Below are experts of layer 3 (counted from 0) of a mixture-of-experts language model. Rows are named router (the router's row for the expert) and show model dimensions 0-191. Each number is 50 + 12 x the weight over its row's rms, rounded and kept within 0 to 99.
After each expert's rows: a language model's description of what the expert responds to; "comes before" lists some tokens at least twice as common just after its tokens as in all text. This comes from a sample of Wikipedia text that the model never trained on. Tokens count by the router's weight.

# expert 11
router:63 20 35 41 61 53 57 31 65 77 38 62 49 47 41 47 47 44 34 55 53 44 52 51 67 47 59 63 66 35 62 62 51 36 47 53 40 54 31 66 52 26 50 51 62 60 50 64 44 62 58 58 54 35 55 41 55 37 66 52 53 43 53 42 49 49 34 77 70 66 35 48 58 54 37 44 58 44 37 42 48 46 56 50 49 53 46 57 69 46 54 49 42 41 41 36 73 53 47 38 52 71 45 64 48 49 37 66 45 38 80 57 60 63 45 35 62 71 44 46 68 39 52 30 48 68 45 60 58 28 49 42 63 48 35 67 71 39 30 47 57 11 52 61 58 67 52 38 55 51 41 62 44 36 55 39 53 46 54 48 30 52 45 70 56 76 56 66 39 41 64 31 21 23 52 62 51 38 48 38 56 39 36 61 56 43 57 57 38 61 53 46
It responds to: Table and list breaks. Line breaks, pipes, dashes and closing parentheses that end table rows, list items and section headings, in tracklists, rosters and census tables; also during.
comes before: "-", "|", " ", "==", "===", "In"

# expert 6
router:62 21 38 42 59 52 58 31 65 77 38 62 49 48 41 47 47 43 35 57 52 42 51 51 67 46 61 63 65 35 64 61 51 36 46 53 41 52 32 67 54 26 48 51 62 59 50 65 43 62 60 58 53 34 54 41 53 37 66 52 52 43 54 43 48 50 34 78 69 66 36 47 57 53 37 45 57 44 36 42 48 45 56 50 50 53 46 56 68 48 53 48 43 41 41 37 72 54 46 36 51 71 45 64 47 49 37 66 44 39 79 58 61 63 47 35 62 71 47 46 68 39 53 29 46 67 45 60 58 27 49 43 64 48 35 67 71 40 31 45 58 10 51 63 57 68 53 38 54 50 42 62 43 35 55 38 53 46 53 47 30 51 46 71 56 79 55 66 39 40 64 31 20 24 52 63 50 39 47 38 55 40 36 60 55 42 55 57 38 60 54 47
It responds to: Line breaks, list markup. Newlines, list dashes, table pipes and closing == heading markers in infoboxes, lists and tables, plus year pieces like 202.
comes before: "-", "|", "==", "===", "The", "="

# expert 27
router:40 59 36 36 56 62 51 76 70 43 71 56 43 60 59 51 36 38 51 52 54 48 47 59 44 55 60 44 36 69 40 42 55 59 43 62 57 67 60 68 37 43 54 26 46 66 43 40 31 37 60 63 75 66 68 68 49 60 64 36 68 43 51 39 38 64 47 55 46 48 48 45 56 48 60 32 55 41 69 36 58 35 38 70 54 46 49 50 16 61 55 38 22 52 46 36 42 48 67 32 68 54 50 55 45 40 25 42 77 74 39 45 52 46 55 36 44 48 57 59 33 46 31 56 65 43 44 66 45 42 53 68 48 58 57 34 49 52 58 45 57 58 52 37 49 50 68 33 67 51 40 31 49 67 44 60 62 41 44 30 54 47 70 41 37 46 41 54 75 63 40 57 50 58 37 72 60 38 45 54 38 49 48 63 38 48 38 33 77 53 32 53
It responds to: List separators. Separators between items in tables and lists: pipes, semicolons, colons, dashes and ellipses after names or titles, as in "Brubeck for Blues Suite; Dave".
comes before: " ", " The", " \"", " A", " |\n", " Episode"

# expert 28
router:69 41 55 44 52 58 69 62 36 63 37 59 58 50 53 56 55 58 31 51 57 65 41 65 45 57 41 40 58 51 60 20 78 50 47 57 36 65 43 38 34 61 52 56 38 70 50 63 50 63 45 51 33 69 70 40 43 79 18 56 46 42 57 52 61 33 50 37 24 51 49 35 57 47 63 25 18 55 33 52 59 56 42 47 35 57 42 32 44 40 43 56 32 59 57 47 41 58 48 59 74 50 61 42 56 49 66 40 61 50 40 66 50 38 47 50 49 44 36 45 40 70 45 60 42 63 47 46 57 59 68 60 55 71 51 31 46 43 41 36 61 42 69 27 40 37 61 41 15 47 55 48 68 62 54 63 61 47 61 43 80 44 49 38 33 60 49 39 48 52 49 60 66 58 39 43 62 53 44 40 32 53 50 48 51 72 58 38 55 41 49 41
It responds to: Multi-digit number pieces. Number tokens like 100, 500, 188 in tables, weights, coordinates, chart positions, ISBNs and population figures.
comes before: " |", ".", "°", "0", " |\n", ")"

# expert 18
router:75 32 61 30 58 62 65 47 43 70 34 47 55 51 44 50 55 49 30 40 51 23 64 50 46 48 34 60 59 40 65 50 47 51 55 49 50 62 23 45 42 28 59 41 64 70 33 67 63 54 38 55 50 44 38 52 56 59 59 55 72 62 66 30 50 48 37 53 51 71 44 38 71 55 45 41 53 59 42 63 50 52 42 53 49 60 35 44 46 38 60 39 37 55 33 47 56 55 47 38 41 57 56 81 63 43 40 44 41 47 92 39 70 56 46 56 35 64 51 40 56 34 44 39 45 43 54 43 55 47 48 56 51 50 41 52 63 63 45 67 74 44 33 47 59 53 45 36 33 49 49 50 47 39 58 45 60 38 53 60 45 63 43 72 50 71 34 50 42 38 86 39 51 44 48 69 51 49 77 50 50 49 19 67 40 33 66 58 41 29 48 48
It responds to: Place names. City, state and country names after in, of, New or United, such as York, Ohio, Chicago, England, Edinburgh.
comes before: ",", " |", "\n", ".", " City", ".\n\n"

# expert 15
router:77 69 53 67 62 52 39 56 36 32 46 53 45 51 40 71 56 52 42 48 33 36 61 53 32 52 52 37 33 40 19 54 27 51 39 55 51 55 69 63 38 58 64 35 64 54 48 35 57 41 61 50 48 68 65 57 41 48 56 54 41 71 48 36 49 35 54 33 41 67 60 39 28 33 54 61 10 48 34 51 51 49 37 38 47 42 83 69 51 52 32 54 55 53 53 55 48 74 49 26 77 67 47 44 38 54 48 56 30 53 16 57 61 52 58 62 54 52 53 60 37 37 58 50 59 59 74 57 48 25 39 64 61 50 43 25 46 51 55 52 53 58 43 64 47 58 55 52 45 56 44 46 39 55 65 58 44 66 43 63 56 53 45 68 38 48 44 69 54 45 39 56 62 53 65 43 47 65 58 36 46 60 40 33 61 39 57 43 36 52 52 60
It responds to: Taxonomy and infobox fields. Labels and values in taxonomy boxes, species stubs and infoboxes, such as Species, Genus, Suborder, Place of birth, "See also", coordinate slashes.
comes before: "-", ":", "\n", " also", " a", "==\n"

# expert 41
router:50 46 55 43 47 66 64 75 66 63 42 65 57 69 40 55 29 43 37 54 31 43 51 57 64 54 64 58 52 44 62 52 57 31 31 51 29 46 58 55 56 28 63 32 64 76 22 66 31 31 56 56 63 52 50 42 58 55 53 49 55 57 68 49 56 44 36 68 57 57 57 62 47 42 32 47 76 44 59 40 68 48 45 42 58 41 47 52 40 44 44 37 42 35 41 21 75 47 71 40 39 59 50 60 54 35 49 68 71 55 69 52 46 49 55 47 55 40 67 41 51 53 54 21 54 31 45 65 54 43 50 62 34 56 39 54 61 46 52 68 46 49 39 49 45 47 60 50 47 52 52 47 49 64 50 61 42 44 63 38 43 54 61 57 57 54 78 51 49 37 70 23 23 21 40 59 58 34 33 53 38 44 51 66 41 63 55 38 31 50 58 64
It responds to: Sentence-ending periods. Periods ending the first sentence of an article or any sentence, including ". and )., plus periods inside decimals and URLs.
comes before: " The", " He", " In", " It", " This", " She"

# expert 38
router:45 54 66 38 68 41 45 71 32 33 55 49 39 47 40 53 57 44 68 38 65 53 61 37 34 39 45 35 40 50 32 54 30 50 46 44 56 53 41 44 47 51 57 76 34 43 65 54 58 35 34 62 09 56 54 33 57 54 71 35 53 43 74 48 31 63 59 32 62 51 61 62 64 55 46 67 56 51 53 46 55 70 55 46 38 58 27 53 60 46 41 56 43 55 62 46 54 43 46 56 59 34 61 65 46 58 80 59 53 58 43 40 66 53 42 59 37 44 63 53 40 50 50 49 41 39 36 49 36 65 53 66 64 41 65 67 46 59 54 60 58 73 33 53 39 46 70 70 54 57 44 58 23 51 39 69 33 54 40 57 55 50 24 52 59 40 32 29 36 35 65 60 50 48 43 35 25 50 61 60 39 50 44 66 31 38 36 61 49 37 50 60
It responds to: Month names in dates. Month names in dates, usually after on or in, such as March 1, 7 December, plus commas and day numbers following them.
comes before: " ", ",", " –", " life", "athi", " century"

# expert 16
router:55 36 41 57 50 51 57 38 47 59 50 53 73 29 40 43 40 50 15 53 40 36 50 52 47 33 60 49 37 53 61 64 61 53 41 50 39 67 46 62 46 28 52 35 54 47 36 73 51 48 75 59 69 37 23 30 54 40 58 42 49 36 53 34 46 54 39 47 66 54 39 66 41 58 43 37 62 42 56 46 73 50 46 59 45 74 40 61 62 32 70 43 46 51 54 35 79 55 66 32 32 59 59 37 55 42 38 62 77 50 46 56 52 44 48 44 37 62 32 36 47 44 44 41 68 56 60 62 70 41 50 70 65 59 44 55 50 69 32 59 33 42 20 42 37 55 58 63 37 61 37 57 45 42 59 63 58 57 42 52 38 47 30 63 57 40 39 52 56 43 68 45 28 51 39 72 66 25 39 66 48 41 50 62 57 53 45 62 53 45 51 52
It responds to: Clause-ending commas. Commas ending a clause or introductory phrase before and, but, which or a subject, like "bestseller, and" and "by the 1600s,".
comes before: " and", " which", " but", " the", " he", " including"

# expert 30
router:47 43 57 59 46 44 37 52 52 52 51 45 51 52 46 47 71 37 70 24 63 54 50 35 39 60 37 37 44 63 45 30 67 60 53 62 63 51 56 55 47 63 50 51 46 51 61 29 46 58 45 52 44 32 56 44 50 59 37 56 40 43 47 39 55 38 58 37 46 49 61 63 59 46 69 67 48 66 52 60 48 44 60 33 52 57 52 34 58 57 41 38 49 53 45 46 44 47 49 89 54 35 54 41 39 63 54 43 56 23 61 53 54 44 48 67 29 44 57 59 56 42 64 75 60 35 60 49 49 63 60 48 41 46 73 38 43 51 62 11 58 56 49 58 46 33 28 31 76 60 65 42 27 67 61 64 62 59 26 29 63 63 27 48 28 51 49 39 47 67 33 68 62 32 43 44 61 46 32 24 42 44 50 38 52 36 53 61 65 46 62 68
It responds to: Headings and agent prepositions. Opening == or === of section headings after blank lines, and prepositions like by, from, with, against.
comes before: " the", "See", " a", "History", ":", "Early"

# expert 22
router:34 42 33 63 44 52 54 44 86 47 43 47 51 52 50 37 71 62 54 44 40 40 47 52 62 44 55 42 68 55 40 60 56 31 47 43 54 52 72 20 59 60 52 33 45 56 50 35 37 31 64 65 45 59 57 38 45 39 35 56 68 43 42 30 46 57 49 54 44 47 64 37 31 49 40 65 43 47 73 62 52 35 30 33 52 48 46 25 44 13 50 48 67 53 71 45 52 63 68 33 48 50 44 55 35 37 62 65 42 33 55 61 44 50 58 45 24 49 38 47 49 28 57 42 48 49 64 55 40 50 62 59 57 60 42 44 56 49 43 51 38 42 48 68 35 37 64 68 42 63 58 69 53 66 68 37 29 68 63 60 37 49 54 69 41 24 55 58 29 37 59 55 64 77 48 53 73 52 53 62 42 44 49 45 44 44 71 44 59 47 48 56
It responds to: Relative words, infobox labels. Clause-linking words like that, which, when, where, because, plus the second word of infobox field labels like Time zone, Media type.
comes before: ":", " he", "\n", " they", " she", " by"

# expert 3
router:68 40 50 61 58 70 57 60 46 62 23 64 65 51 57 29 51 37 41 37 48 44 51 54 66 48 48 66 42 41 59 64 51 55 58 41 45 44 74 48 56 36 65 38 68 54 23 55 44 37 40 67 60 58 80 35 55 26 45 58 49 61 58 67 46 47 31 59 61 54 39 33 43 64 38 53 40 44 50 63 67 43 60 56 38 56 62 59 61 34 62 43 49 42 44 43 55 39 67 43 57 65 68 49 46 53 40 70 72 45 62 65 57 56 62 40 33 72 36 20 35 55 61 39 53 36 52 43 67 29 45 57 47 50 38 67 45 53 64 48 48 22 48 27 67 45 54 41 58 42 53 47 44 48 55 46 71 45 59 53 37 65 35 59 50 62 52 50 53 41 70 32 21 53 50 68 37 45 47 56 47 42 33 70 51 42 75 48 39 46 42 35
It responds to: Past-tense main verbs. Main verbs in narrative sentences, mostly past tense right after a subject or pronoun, such as won, took, wrote, accused, reminded.
comes before: " the", " a", " to", " that", " his", " him"

# expert 19
router:36 51 53 56 29 47 62 45 39 39 56 53 52 57 42 46 66 49 42 38 51 34 60 57 58 81 53 41 44 64 57 16 45 55 44 49 78 41 54 45 41 56 44 76 49 42 44 35 66 54 39 45 61 53 28 49 47 49 39 43 60 67 53 58 40 51 53 34 58 48 60 33 52 45 52 19 53 60 45 45 46 50 56 58 44 52 83 65 29 41 29 29 46 58 63 48 53 43 34 45 60 30 58 50 53 42 51 72 57 51 64 60 63 61 39 49 64 23 69 43 48 27 50 49 32 20 66 61 50 45 51 56 52 46 52 64 33 50 52 77 35 64 51 68 54 36 59 44 39 51 59 69 54 55 55 49 48 44 59 55 34 41 32 52 38 26 46 76 41 39 53 64 72 52 42 49 63 61 47 54 54 48 60 60 28 27 49 62 70 43 61 53
It responds to: Final year digits. Last digit of a year after a prefix like 199 or 201, often in year ranges and seasons; also –present, -century, annual.
comes before: "–", " |", ")\n", "\n", ")", ","

# expert 14
router:82 48 46 38 28 54 61 48 64 42 49 39 47 80 35 49 57 50 66 55 51 50 50 53 57 48 64 44 35 34 67 41 37 35 32 60 73 64 47 41 33 52 53 36 39 74 30 38 63 76 25 53 53 45 47 54 68 23 58 59 39 33 62 58 53 52 43 57 37 52 62 55 36 62 51 58 71 52 62 59 51 47 58 52 62 55 70 37 46 47 69 39 55 50 65 35 57 37 35 47 45 39 59 49 45 43 67 44 35 67 44 47 28 22 45 31 41 41 57 42 47 67 55 66 50 45 54 44 60 61 39 44 54 32 52 27 51 52 51 69 49 55 47 74 54 27 57 47 50 29 46 47 64 49 23 75 35 62 33 55 35 51 70 50 50 55 56 55 40 49 51 41 40 45 51 48 57 36 49 51 47 40 70 39 51 43 76 58 49 58 39 39
It responds to: Noun suffix endings. Word-final noun-forming suffix pieces completing longer words, such as -ation, -ization, -ity, -ment, -osis, -ance.
comes before: " of", ",", " and", " (", " in", " is"

# expert 23
router:39 45 51 61 57 54 57 51 60 80 38 51 68 42 36 29 50 56 50 47 37 42 58 57 56 54 54 37 56 34 68 38 45 37 35 60 63 64 41 40 34 32 36 19 66 81 42 49 51 51 52 70 53 58 29 49 68 54 59 41 68 50 42 67 56 56 28 60 70 64 44 44 33 52 39 80 78 50 65 57 50 33 39 39 55 60 45 52 58 49 43 46 62 37 52 18 69 51 71 38 65 62 55 69 42 50 51 58 66 49 69 51 47 57 29 45 54 60 55 43 57 48 69 62 53 45 48 59 63 27 40 53 52 45 33 81 51 51 58 60 36 41 47 38 46 46 59 68 64 54 39 46 45 35 59 56 44 37 57 57 40 42 46 55 42 55 50 40 45 39 62 22 26 34 42 65 40 45 48 35 38 45 49 51 52 33 52 37 58 52 51 53
It responds to: Leading digits in tables. First digit of numbers in tables and scores, especially 1 or 0 before a dash, decimal point or comma, as in 1–0, 1.000, 1,027.
comes before: "–", ".", " |", ";", ":", " |\n"

# expert 20
router:59 60 50 65 49 53 57 60 42 49 41 45 38 49 44 59 68 36 39 44 57 40 65 65 42 45 50 47 82 52 55 71 47 68 49 49 43 56 42 18 49 54 39 59 36 37 54 59 42 43 54 46 25 61 72 41 56 44 51 55 65 37 57 49 51 38 44 55 11 42 63 51 39 39 53 41 39 45 64 44 64 44 41 46 38 49 38 37 59 36 49 50 75 53 35 54 38 49 59 49 47 32 45 58 42 47 68 48 45 46 21 40 43 43 52 39 52 34 78 26 56 49 49 53 49 28 61 63 59 67 42 65 46 54 54 24 53 56 48 41 54 60 37 43 60 45 50 66 60 52 58 41 35 39 53 51 34 51 68 72 64 64 78 36 41 29 36 51 72 54 69 66 65 78 38 56 39 42 74 51 35 58 34 58 57 37 57 48 55 54 32 36
It responds to: Subject pronouns and auxiliaries. Subject pronouns and auxiliaries in narrative prose, especially he, she, it, who, had, has, have, after "when" or "that".
comes before: " was", " been", " is", " had", " be", " also"

# expert 29
router:43 57 54 46 37 65 33 59 42 34 63 57 36 42 40 36 19 80 53 43 65 48 63 62 54 60 29 41 40 52 53 64 44 41 50 65 62 68 60 35 43 43 53 51 39 30 76 54 48 31 73 42 49 57 40 50 52 44 50 47 50 46 59 64 49 28 64 75 34 52 52 44 45 43 45 64 45 73 48 57 53 46 42 51 55 50 61 35 63 71 55 54 62 36 37 57 52 36 45 41 26 57 76 50 39 43 41 52 43 54 71 64 53 78 47 45 47 47 35 51 51 57 52 87 66 29 50 44 45 52 58 49 56 69 61 43 38 66 41 44 46 35 38 27 74 51 67 28 56 54 44 50 47 54 38 37 40 42 63 56 45 32 35 46 67 67 36 53 49 51 49 39 37 30 57 56 47 48 60 41 35 52 42 54 34 41 48 58 32 43 38 75
It responds to: Spaces before numbers. Space tokens before numbers in coordinates, score lists and tables, plus signs like + and −, ^{ and census words like median, aged.
comes before: "1", "0", "2", "3", "4", "5"

# expert 47
router:62 20 35 42 59 50 58 30 65 78 39 62 47 49 41 48 46 46 33 58 55 43 51 50 66 48 60 64 66 33 62 60 49 35 47 52 41 54 30 66 53 25 49 52 63 58 50 64 45 62 58 58 53 35 55 42 56 35 67 51 52 43 53 43 48 50 34 77 69 67 36 47 58 54 37 44 58 44 36 42 48 46 55 50 49 54 45 56 68 47 53 50 42 40 40 36 72 53 46 39 50 73 45 64 48 51 36 66 43 39 78 59 60 64 45 36 62 72 45 46 67 38 52 32 48 67 44 60 58 27 48 42 65 47 36 66 71 40 31 47 59 13 52 62 57 67 52 37 53 50 41 62 44 36 54 39 54 46 53 49 31 52 45 70 57 78 55 66 39 40 65 29 23 24 53 62 52 39 47 37 56 39 36 62 56 43 57 58 38 61 52 47
It responds to: Paragraph and row starts. Paragraph-ending breaks, row-starting pipes and list dashes in election and government tables, plus clause openers In and While.
comes before: " ", "|", "==", "-", "The", "In"

# expert 39
router:61 17 34 45 46 59 57 37 69 75 52 62 52 42 49 47 47 52 31 60 48 52 59 47 70 43 63 45 62 35 66 70 54 49 52 55 43 53 43 51 52 24 42 45 55 65 48 64 38 69 48 55 52 29 38 40 61 39 63 47 60 46 55 33 60 36 40 65 70 63 40 35 62 44 43 48 69 40 47 49 57 46 39 49 54 67 43 43 58 46 53 48 43 41 41 45 74 54 48 24 55 71 54 72 46 40 33 67 48 49 78 61 58 69 39 48 52 68 44 36 55 51 60 18 51 54 49 54 69 38 51 48 56 53 40 69 53 46 36 49 53 18 43 49 51 52 56 32 55 45 40 59 53 35 60 36 59 49 53 44 25 58 43 69 60 72 51 58 40 49 64 32 24 16 52 64 49 46 44 31 46 38 34 70 57 42 70 49 53 59 53 53
It responds to: Abstract head nouns. Abstract nouns right after an article and before of or a comma, such as distinction, responsibility, expansion, success, record, role.
comes before: " of", " in", " for", " to", " was", ".\n\n"

# expert 12
router:25 52 55 57 44 43 51 35 59 43 42 63 55 34 60 76 51 40 53 46 50 62 38 66 75 54 84 47 50 37 43 45 61 52 51 55 42 18 61 54 51 50 61 49 44 74 51 34 50 49 28 66 65 55 29 65 42 72 60 47 47 33 51 53 44 75 29 63 35 58 48 55 52 53 57 63 27 66 56 47 43 36 50 47 35 37 52 41 48 59 50 43 39 39 42 39 77 52 37 46 77 55 59 76 32 43 54 41 21 46 83 63 50 45 50 40 44 49 36 53 32 52 69 62 46 57 43 42 47 40 54 46 43 52 46 36 57 57 72 65 61 39 42 47 32 41 36 46 40 52 43 45 37 50 53 57 63 59 48 68 53 53 65 58 36 60 36 40 45 39 44 48 35 29 59 35 36 38 50 46 49 46 54 66 51 77 47 28 38 46 48 58
It responds to: Of in institution names. Mostly "of", also in, for, at, linking names like University of Technology, Commission of Higher Education, Stars of the league.
comes before: " the", " his", " York", " States", " Representatives", ".S"

# expert 8
router:45 47 48 56 48 35 58 46 48 33 54 56 44 29 45 40 70 61 60 52 41 55 33 67 52 47 54 52 39 37 43 50 63 63 57 44 66 43 54 44 31 56 44 94 34 39 78 34 86 38 60 46 45 55 42 30 71 57 49 39 51 42 45 68 42 50 56 48 27 54 64 40 59 39 61 76 29 48 75 71 49 60 48 62 44 57 26 46 53 44 72 54 58 55 36 86 30 42 44 55 47 41 51 37 53 39 42 42 57 61 67 54 58 45 48 53 37 75 52 44 44 68 38 45 51 42 47 16 48 61 27 60 50 50 51 39 36 46 40 46 59 60 59 41 73 38 61 37 55 53 49 50 49 50 54 56 61 52 54 61 43 61 44 43 55 50 36 23 42 56 45 55 39 43 30 48 66 34 46 41 46 53 47 37 46 59 31 60 52 47 46 55
It responds to: Score dashes and symbols. En dashes in scores and ranges in tables (5–3), plus currency signs, degree and prime marks, and spaces before numbers.
comes before: "0", "1", "2", "000", "3", "4"

# expert 40
router:46 67 53 36 41 33 60 69 40 53 47 63 65 37 63 40 39 45 55 41 32 69 47 46 49 53 61 45 54 58 44 57 44 37 49 59 57 39 38 75 50 32 58 47 60 32 51 62 39 30 23 50 73 57 62 77 53 73 69 40 52 58 51 47 61 39 48 51 61 65 55 67 70 40 22 42 65 20 60 38 50 38 56 71 43 50 52 45 49 60 49 41 44 42 77 29 76 44 44 54 56 49 60 44 55 32 53 72 71 49 32 56 50 46 40 39 52 59 54 38 48 33 44 36 56 35 46 52 66 49 64 42 51 46 38 60 65 65 26 62 37 66 43 16 35 51 49 49 61 47 52 28 52 52 46 37 60 36 65 35 60 47 42 58 62 51 55 59 62 56 41 50 61 44 50 58 40 55 50 66 37 37 35 80 51 51 44 54 49 53 52 35
It responds to: Table cell separators. Pipe characters ending name cells in tables like election results, match records and footballer lists, plus some name-initial pieces.
comes before: " ", " —", " \"", " ENG", " BRA", " Italy"

# expert 45
router:48 47 45 47 46 68 60 58 72 45 43 59 35 42 42 38 63 45 53 38 39 67 32 67 45 55 35 68 50 43 69 65 39 33 60 59 59 65 34 31 62 50 58 82 37 48 25 58 44 44 41 53 56 51 48 48 51 48 65 45 67 58 30 32 51 46 50 69 68 51 63 28 33 31 61 68 72 66 40 54 33 50 28 21 55 61 44 56 45 62 58 48 55 35 70 58 63 82 65 67 54 44 55 58 64 44 48 41 49 36 19 46 41 49 49 47 50 45 35 55 38 60 52 30 41 51 66 42 47 39 57 35 60 51 48 51 52 46 63 36 44 32 47 53 43 44 40 48 54 45 49 40 42 50 55 60 63 41 48 78 39 50 67 64 56 37 52 65 57 56 42 49 50 41 29 63 36 47 46 27 51 59 55 62 55 58 30 48 68 54 27 55
It responds to: Location nouns after "the". Nouns after at the or in the naming a position, part or area, such as front, head, foot, center, coast, time.
comes before: " of", ",", ".", " time", ".\n\n", " end"

# expert 1
router:55 74 34 58 41 45 59 58 36 54 51 40 36 54 40 64 55 28 76 54 73 58 57 63 38 64 45 38 31 44 74 55 55 40 52 41 32 54 48 34 47 75 69 52 55 37 52 36 29 77 44 50 65 41 45 47 45 67 62 48 39 38 41 58 48 28 66 42 43 51 41 44 56 67 59 56 75 45 53 61 60 38 42 45 52 40 44 46 25 40 54 38 57 40 65 38 54 25 51 75 38 41 42 23 55 58 66 47 41 51 38 59 42 72 41 33 55 48 55 54 51 62 66 74 52 51 35 61 50 69 58 33 45 40 49 41 48 49 34 59 52 60 40 69 45 45 33 60 51 47 57 50 59 57 54 65 46 55 49 51 40 53 45 60 41 48 41 44 58 50 32 58 45 53 43 17 58 67 23 35 45 52 88 49 54 52 47 56 50 57 66 68
It responds to: Titles and roles. Nouns naming a person's office, rank or family role after a, the or his, such as Minister, mayor, son, player.
comes before: " of", ",", " and", "\n", " who", "\n\n"

# expert 24
router:65 43 61 38 47 49 48 51 69 41 63 59 51 65 56 40 79 55 48 60 42 38 64 47 46 50 32 33 34 44 46 64 45 67 44 48 56 20 54 46 54 34 41 33 48 54 53 63 52 48 26 52 54 53 38 57 48 33 42 62 57 44 59 73 53 51 36 54 44 52 48 52 41 50 50 45 67 18 52 41 39 45 73 42 37 66 50 29 64 57 60 42 64 63 39 53 40 50 34 66 41 77 48 41 54 50 52 33 64 61 40 63 41 56 69 48 29 42 66 59 73 62 29 53 34 45 69 37 65 67 47 58 31 46 36 41 45 66 49 78 40 75 46 44 44 35 47 58 28 50 39 40 64 36 51 42 62 46 60 59 56 70 69 40 62 42 53 36 56 51 62 43 52 59 63 69 38 45 48 47 65 41 37 28 57 73 42 55 61 43 34 63
It responds to: Plural common nouns. Plural nouns and plural suffixes in general prose, such as results, services, events, records, titles, often followed by of.
comes before: " of", ",", ".", " in", " and", " to"

# expert 13
router:24 60 71 39 73 55 53 47 27 66 45 48 57 62 39 58 42 69 46 63 45 51 53 57 47 60 49 62 32 68 47 45 70 54 36 53 48 47 77 48 48 53 38 32 50 60 37 30 35 73 48 45 58 56 58 57 56 58 23 24 63 69 56 50 67 55 47 30 62 46 69 53 35 40 57 23 40 69 48 50 58 56 32 78 58 60 56 43 43 39 34 46 59 39 63 75 53 39 58 35 53 41 66 47 60 46 59 59 52 41 49 56 31 26 60 45 53 27 71 66 41 71 44 36 48 46 51 45 48 57 51 56 42 53 58 44 31 56 52 58 23 56 66 59 46 65 44 66 59 52 50 20 42 38 61 55 49 56 46 52 37 57 40 50 40 39 56 54 32 44 53 40 62 62 61 45 59 57 48 80 56 57 41 52 44 61 59 46 76 51 37 50
It responds to: Digits and units. Digits after a decimal point or slash in tables and statistics, plus percent signs, million, billion, km, mm.
comes before: " |", "%", " |\n", " (", ")", " km"

# expert 34
router:64 53 54 39 52 42 48 51 62 61 62 44 56 71 50 60 70 55 49 61 41 47 53 51 51 43 17 38 29 43 47 59 50 60 49 50 50 29 57 55 51 39 41 37 51 55 38 51 57 55 31 62 68 55 50 70 52 49 42 60 42 57 54 78 51 38 49 50 36 47 52 47 54 47 55 44 48 20 62 43 34 33 74 36 46 63 47 35 51 48 60 39 47 46 42 41 38 42 38 69 27 77 30 30 56 56 45 19 53 60 46 63 50 70 60 40 46 44 62 59 59 61 27 49 28 49 55 49 60 62 55 53 35 63 34 40 64 43 47 73 39 71 41 42 43 35 54 74 25 61 36 45 61 28 43 58 65 56 56 61 61 76 70 49 54 40 49 36 58 45 55 42 68 45 54 57 47 50 38 47 74 45 37 35 58 80 40 56 52 41 47 64
It responds to: Plural noun endings. Plural nouns and plural suffixes for groups of people, such as people, children, women, players, -ians, -ers.
comes before: ",", " and", " were", " of", ".", " in"

# expert 4
router:55 60 42 36 40 52 57 53 47 29 44 54 50 28 68 45 32 53 56 37 43 59 58 41 51 65 53 56 50 38 55 64 49 45 51 61 51 48 33 56 62 51 46 31 72 40 37 47 50 16 49 54 55 52 32 41 47 41 52 47 47 42 19 57 51 42 60 49 36 49 45 51 39 43 36 51 64 43 39 80 61 54 62 50 55 37 55 54 45 46 45 72 46 36 41 53 47 41 11 68 35 57 65 53 55 63 37 66 58 45 48 30 52 32 54 61 28 45 44 58 38 44 42 35 81 54 53 45 32 63 68 61 60 40 55 55 55 46 64 36 49 62 73 48 39 64 59 65 45 71 33 39 41 54 45 57 52 59 60 63 39 62 43 60 46 57 49 43 35 59 54 52 55 65 67 52 36 83 68 64 59 63 71 59 31 42 47 55 70 30 61 28
It responds to: Passive participles after be. Past participles and predicate adjectives right after was, is, were or been, such as died, located, known, released, able.
comes before: " by", " in", " to", " as", " on", " for"